python train.py --num_hidden_layers=14 --moe_layers=[0, 2, 4, 6, 8, 10, 12] --router_score="sigmoid" --num_attention_heads=8 --head_dim=64 --norm="rmsnorm" --rope_theta=10000.0 --attn_scale=0.125 --optimizer="soap_variant" --lr_mult_qkv=0.4 --final_lr_fraction=0.0 --max_steps=4416
Below are experts of layer 2 (counted from 0) of a mixture-of-experts language model. Rows are named down (a neuron's output weights, with its number) and show model dimensions 0-63. Each number is 128 + 32 x the weight over its row's rms, rounded and kept within 0 to 255. Numbers have three digits each.
Before each expert's rows: "comes before" lists some tokens at least twice as common just after its tokens as in all text. This comes from a sample of Wikipedia text that the model never trained on. Tokens count by the router's weight.

# expert 18
comes before: " the", " a", " his", " her", " an", " their"
down0:161121138105155076111178100194117074130182072137123121112105157168147087108113083139199146136106162118128155083157179127083133156162136111108120158117131135146111132116158144186103148121149093
down1:138091150165082101125152146066122194104104140165142095111143187160156135113124140126087167156087033165105157132117092110088188132110151140124168175208166188117168192159127129134126104178115123
down2:106109082154116052132133100169127146121160066172153134160135079085102113191166091170087196177135112121142139188149126182125076137123197154170119129127194124101169098137166137105086106172114115
down3:133067153108153097096086066116125184138158131096115128138078075163074125176092160131064102132107135127114196093090137132110109097136170104162098161139147115121152136129129159157126180080124185
down4:089109106160168130143136132067086144161071065162195132129187132080152127180150123178052107129144188092200129064102115112099138094136126147140134103136122093123150138102144151116185124135140135
down5:142092153176139085125082113164149125139130061108114131164125121159089135160096153136104131130126179172155137198174129118092126134171147121166139113102160049099089105131072116084122158185080168
down6:079157153112143145112126169161198193103145155128133145151157174108169188100123139110093090157080146093173127131157045112150087076139158165170093127096137133149147102067092119137086116216155136
down7:065142084132118084135149220156073139190087087096183123164138091091172151197114113130131147100212093109147117145152083090176166138135176153128079142153136126146135161174113130085171145159102167
down8:179143128167103142075108130171140168093079115175131167103151126179135171092033139105120156075172119099109095179136161156159094098143103090149146105139113122157123087116124152137129121131098194

# expert 13
comes before: " the", " a", " his", " an", " 18", " this"
down0:115125088147101089157145152112091137091164108145097118137135156116195081180147172192078144094127140100180144135123144115208133079121106111106100095132162096092168139135162077130113145128168133
down1:137078120107078130137122146170121116142177117125141120145134095117154155134157164165095137195138152140162216110070093144109183146139134148152103120130110153181187113143097121112041086177101104
down2:136127200113142142132137136121128123090142069122174154103132120082137105125141140176134077105181092108095193175161145164114139151146166110137202162148098128159166114141129102182140098112094096
down3:128102178152070064167075151097134137166150079117100122139146091148123147142112107164107124153116101076130120124076167100098175152111157126118102082098136173151098112168095089141111076152098144
down4:120140138099157152181110139184136105118175067109058155133164111152152130136128146112148138124141144137188113100197166181156123043118158155139088175135115118118133126098129124110135150171141088
down5:096143154126091117144051107061123163137071141095139148121146119154154157139146164070115110145127141121092127079069154133144125115114114169122095208135142090178171104147087066153153136151171110
down6:079132149127136125110161071081150113168152060095098067073080126113111110120110107098155123124132130117131085161086128135080114219092132146142154098149156136108059089100111130089145147097119162
down7:176139100159150069139134111126091182104130136151132102154199130180128092061113114126116147145191108153116147114121140079089163190165142127164079112105153123165143139091112149089135092112087091
down8:147106129148128098156108132126115097177137185079164161129131126095153082088142117154090108111147085177103092183182152122133113094159168139227156078134161133202116023094112133153124128100120110

# expert 17
comes before: ":", "-", "|", "″", "′", " •"
down0:133128190137147127139102151127123096129109126190182113108173107112120111169193073117142164086097135130166131197130113095204101160114123118097131138081124093102144095130101117130129116142126130
down1:133100126156079061170139115162129145137127122089104087182150136089153142103122124174180120083039150141131110188101138151174157124102122118110124130163125109114135121095190123147113147144121155
down2:127102102177124136160140122130116106137167131083078137111088163115113142124143174157129123092200097094164128121153087167094167119118127128126135101074085111150106154146081145155158076123150107
down3:102132102150095240147142122153128138203163144163118126120122150132075142113125206130113111142147170167170150099132139097141120062189094153145106126132156151110159147129197159169116150139136139
down4:147145094106120137119119169176157086110116170199141164114145142183066119166022205138118121183088133170177133142039091128153092138134103072110227138132137150122139136059129101167085154099075127
down5:132128111151113136143166171172096162162092116127159107144167137102124144056091113090104141145159131128067121172101123124187179098099182133114074037108117099162138132064178050103209186151189106
down6:183132093129136131123103093130114097146132101092139171140101161171173136183197118118092128119069122107097094141133111143115127122148075146137109070116172092128088109143140146147117122115133126
down7:170124162106149122177169101083136159139176107168112138118112174167100096086147115172149087148138122100138118202175132172143104167069128194171190159141107122135126116139146193157117056080146163
down8:141128083136077064128155099136088136173113117149108126142182126162121122168113183166112114139081185188151148094159080183061102133103181099155178077161098092162121171196170126121151155173128047

# expert 22
comes before: "  ", "\n", " 0", " 1", " 2", " 3"
down0:198134144083154189115117151103177120116148165152078133106165102153143134114154114119130130127074158205169090092127164188158095119159122090117134125129106144124080146176160113109137088123122121
down1:174158158081147166108111105126125131118205116110139197166131168085052153110151137133156156138113150157090150122137160136121126135117149105111148106167160157061076138129157093136127124064120177
down2:138136167086110136091100127146133088144177109139093155089119157064164139095139165092094178125164114149173067089131127148201152163147138160142150132068151154112164141094098178194128095116173152
down3:117115047059098157118148176124071130108091156113174086134142111137087121160143152148119141134140159113156154148103153058122083109154096102081159134133068144141115132109084150114112157171113146
down4:112102172078081109081095128182096136166139129120113077122107115177145195128111136133129108113089152150132153147113081151176188130121152172094127146191111155149092106093150120169132097119093123
down5:146135129157107124114080143131143139132154158115088109158146100075159151085143114151167072152078178166117129173159109121214183157174132119138088139130115166132096166069096103122150118114152193
down6:154119162146124148163171138195083094145118053124093182064151169145125094173151143175121127157139113103131146118163182127109139085162123149090053133165155139120154110105091170142100106138138094
down7:114131123068129163176106093174151162097142100146092166114122106075158102128111125160174116119119116145181093148170184151139016167126075123121146100102139167075202142092156148106094154091076186
down8:152180173183128104113064098156073129116165069117103128179127135143133185107102133142095131132171157118160131162156108187166092096075121148085127140085167088115090190100127157140114131156127157

# expert 7
comes before: " the", " to", " by", " in", " a", " with"
down0:172091163120064132138172135128170121075135160099144118077121126097095063114141175108135124184174091102039113172117069121087175085095143087153115139152091180112067185097113147094157149114178118
down1:100166145142192150039180079205142190121174142127093107115151084112192094154109119121137114125096108108084127086093145139106089151101146150115083092022130146108111175130163118086070123103205111
down2:144088060153106111091149183116070117137151148156139113124132108141125126167112163106093123114142180112136122133068126160095135186085144185127140164143182113191127115125051114091107109119091159
down3:080092078074081111218086178137127153117161110125156150141135144085127086132100171125089113149151143094061082065112078152114169155157164126156161139115163071139153108118124058096153065105134152
down4:113136120099161134099186082124134137089121095121091098131152109124157178116160161173136164118053096141135154088106096050147074136104083127098053108100131076137081148135180192155172124096177124
down5:154155116108187119177109162109165114153120120138180135086144188153137089089060144165143163087119113129092114135148113204165150133099148089072077108160143158146137062133114061088078153141025128
down6:152141102111138108125208171133113115132141053155169156128156126156190100188165116121178146157122117071134176145069074150124161089106141128173184091116133130161137185113155136162144134131092121
down7:136095123117145167155164182167156152134135112127171141219120138145140147175102156127140129152159132140120152121049184144131150118089134124142081128109088171117115078174140097128151168139146100
down8:178189072162111098102119146106098151109129151166105111132112101086175181084152079114154093094204158075105148049140115128159174121136167153115117090092127158147040062085150084151157141097105129

# expert 11
comes before: " the", " a", " his", "–", "%", " this"
down0:083039097045123093134133160091176098101140130123132171138125190135127162131062088158135114091155153155148078208114102087088094096200114092108094157106146098094107147117107102059127138135148192
down1:152140154108089150086097138161146144147197140124165152099111143063112067121108179095148167092103120161109103167126106168115118139101083130095081130139120122158164051107132170074157178135114136
down2:153091102170101093177116142084095167127128138091111146169094140158105143148118135103120164092106154101134128058109154171111095093179148183084093129137143127105128081150080079085124105121184122
down3:142116096175129101127083113105137130112147104134093126088111138106099052106062121121142178149106114122147113156139143095155097125161079184098140124155099118158076116135163142070116118087126170
down4:099075095105126176115159127199132106146151222102076130126139088169131128157156121146141139147134095133135120181154145105095124102110074184118106087118079137126140068161139154106106096124113061
down5:126210133166126165082174172157113089125127140103138144116162096100107067161076143112099199079156125131085096130184122122127166138103142125117109059107141133073099134143140093131104132133100095
down6:131104148151152142140101171097127120124129141096156114114102122141138120122134108132137150177100111103104121123130091115116185166123150175165143167161167162044134102155099077139156229070138148
down7:077119138161121115160133115152107145174178127115127070154155158075141168126145132095173148171089151164130093123136151117188097087094129106132113117089148175093126127102161112139107168123088161
down8:215079115172156067138156080126151142095118104140164108102121151119097134161101120126138169140135122101088124177114078144151190194155197135080090129175096089101079172129097113140119135078150050

# expert 2
comes before: "\n", "  ", " 0", " 1", " 2", " 3"
down0:128098084122085097144178123111128154133131095168173104087154060197119155150133118095126151132067069118136123152125114142126142134084122125165159139127115149144120139161167138065156106149127056
down1:124123124132146097144098134110146116082130085129172098140163080189078178153063129151115125140135163112174172134140122190180095123143127112183093128111123145144113101157106166138107145124153099
down2:117116144034136137144128122142117124161099119098115148052144111167086102127140094055120103117115114135145106134095136143071089124155127174119165189160079078139101151167067140160036086168089153
down3:135119111119075113140144163135109164120167132160121184109107164131132131073129179114166171135148156113176105154102122102144118122105103158160139118171087143112109144179113094186158130096190121
down4:149138117156118131106133082184154128123150148164226172228104193092122117093079175113175137119135041110103130126108135180138164144147118130099116093142123162123100118142178154108132092147181117
down5:055134063159146091109113149105150159129145128120072187120115132100167155158157179127133129089096093184148123128143090148159133106111125130210083089106109074070146154073151101141156099149087126
down6:109146135085096122123098148105141127130111132141096192155156094146078091127175121164092126056178116147036109159139119193102058112136111164092127126120119094128120085116085111127167208159096139
down7:092159166103091155090103092126148148146128126131134168135090108179220157139176105156158100190203112084090136128094120096091151160110141129135112138157141109078133178173076085127122162083166137
down8:150157161094124151139128087130139110176120141156162153180094128122108148143120115102185129094065111109139108138115104156141140086121109110142126132115118083111149130134125154123110148108164133

# expert 14
comes before: "=", "\n\n", " The", "\n", " In", " He"
down0:164150075103117141099100164167204102139028175137148131070119062147119148117128158147120104134183159137111176096118137126129119149139135126073138100088134100118200055166078181106074154126123129
down1:159150057151138157139128160191110117173119094127170091108176141147164112088143107115181156105092066147123080105122064107064153157109154158173167102148096113084120116138147058118158092137143116
down2:123126106064144191136107084127066119132126075164088090181156109185105087092061162145131113078203203170129100170158099119132151073116118162154185154126145123122147085116123166205136116192178138
down3:171095140071127070049114130140154083168164122094143235156156137079201093125150123137137156108129119123098162118024079136183157146111160076092165117166109125107141123144139171107140199133084111
down4:156111123156168127101158153107110153179127151165081116148114076115147100184109096131139056088134091109142132134131140139077100144131184093094176171124080114088156139163112114117104118138102121
down5:052143086146165064082142176165115148116161140152146149148138170128111167167056144100152084084066104141161164118128149138131081066126217099122152112136102135127164131173142127112088120149168132
down6:094114093078154091124175103144168113102080089167120120115187181223159159118182121104165101164107094114167155153125132082119141093089128156096168142182135167157105056172158073155075081139119139
down7:142162156129124132149106121120138066141125128139136108139147155092115090150151115177089089178104095126133130151185070154113194174109172155140169119185133163082101129135178140107140121105112104
down8:165150118082106069131105112186162149160136171156124083147138141092117117192110168146183121095124142099068108137159153114177113123111154143117110106114074114157109123129172156129126097182120161

# expert 20
comes before: "|", "-", "=", "The", "In", " Born"
down0:149090080115105092129157099114162115124126144089145103144135102103116157111090150114161148110097093117161121196131195151132070106132154079123108126151102152155060103100194097103127081133124109
down1:110147147093125086123098091132096067150161093114148138130120108106163151110140148149166193125074163092170182156097110080108154157172149072115117137148190119128131163085142111132123114138081089
down2:104176180120113153139171099096101150146110127180054126188158094113081178096150148143089123142154138150150149084126110130167105086118108146062159212116157184134134103176172179142111131142182098
down3:095163151066140144184151132074204083144103122118201109092108104142121100177122107115080151055106149127112081168134137152168125125116107115087163121153159107156108088186086167128073098137176155
down4:111128127108096174116101161140126120081137150119119084189131124123122111106130079075113115136160064133080112180160134192107167161067094099091111129132122093109114125077150156151154155153075117
down5:092095140150167102182121103115172130121138107143156120140098115116105193111139115143113114015137134155166100100168134134128126125097152132138074126143092134135113163128116103156097098145132115
down6:115122146103188065107156126200124136122106108072074143120135146134190132057153099149108128183173098105148114123175122114133157105128131160141129144067130130155141053081089120121109156119146144
down7:108108133126164116095191119160202161117119156098109180120164139181196119173146098097156075075158039120107142112167181105106126116098200086141074126129177110126141147064149138109199138091110127
down8:115152137070100175107133180112125111148115129106155156164111115129155122142144179100115122088121181122158147126117124165115177166109133137149151106137092149127121141223108074090136156116143141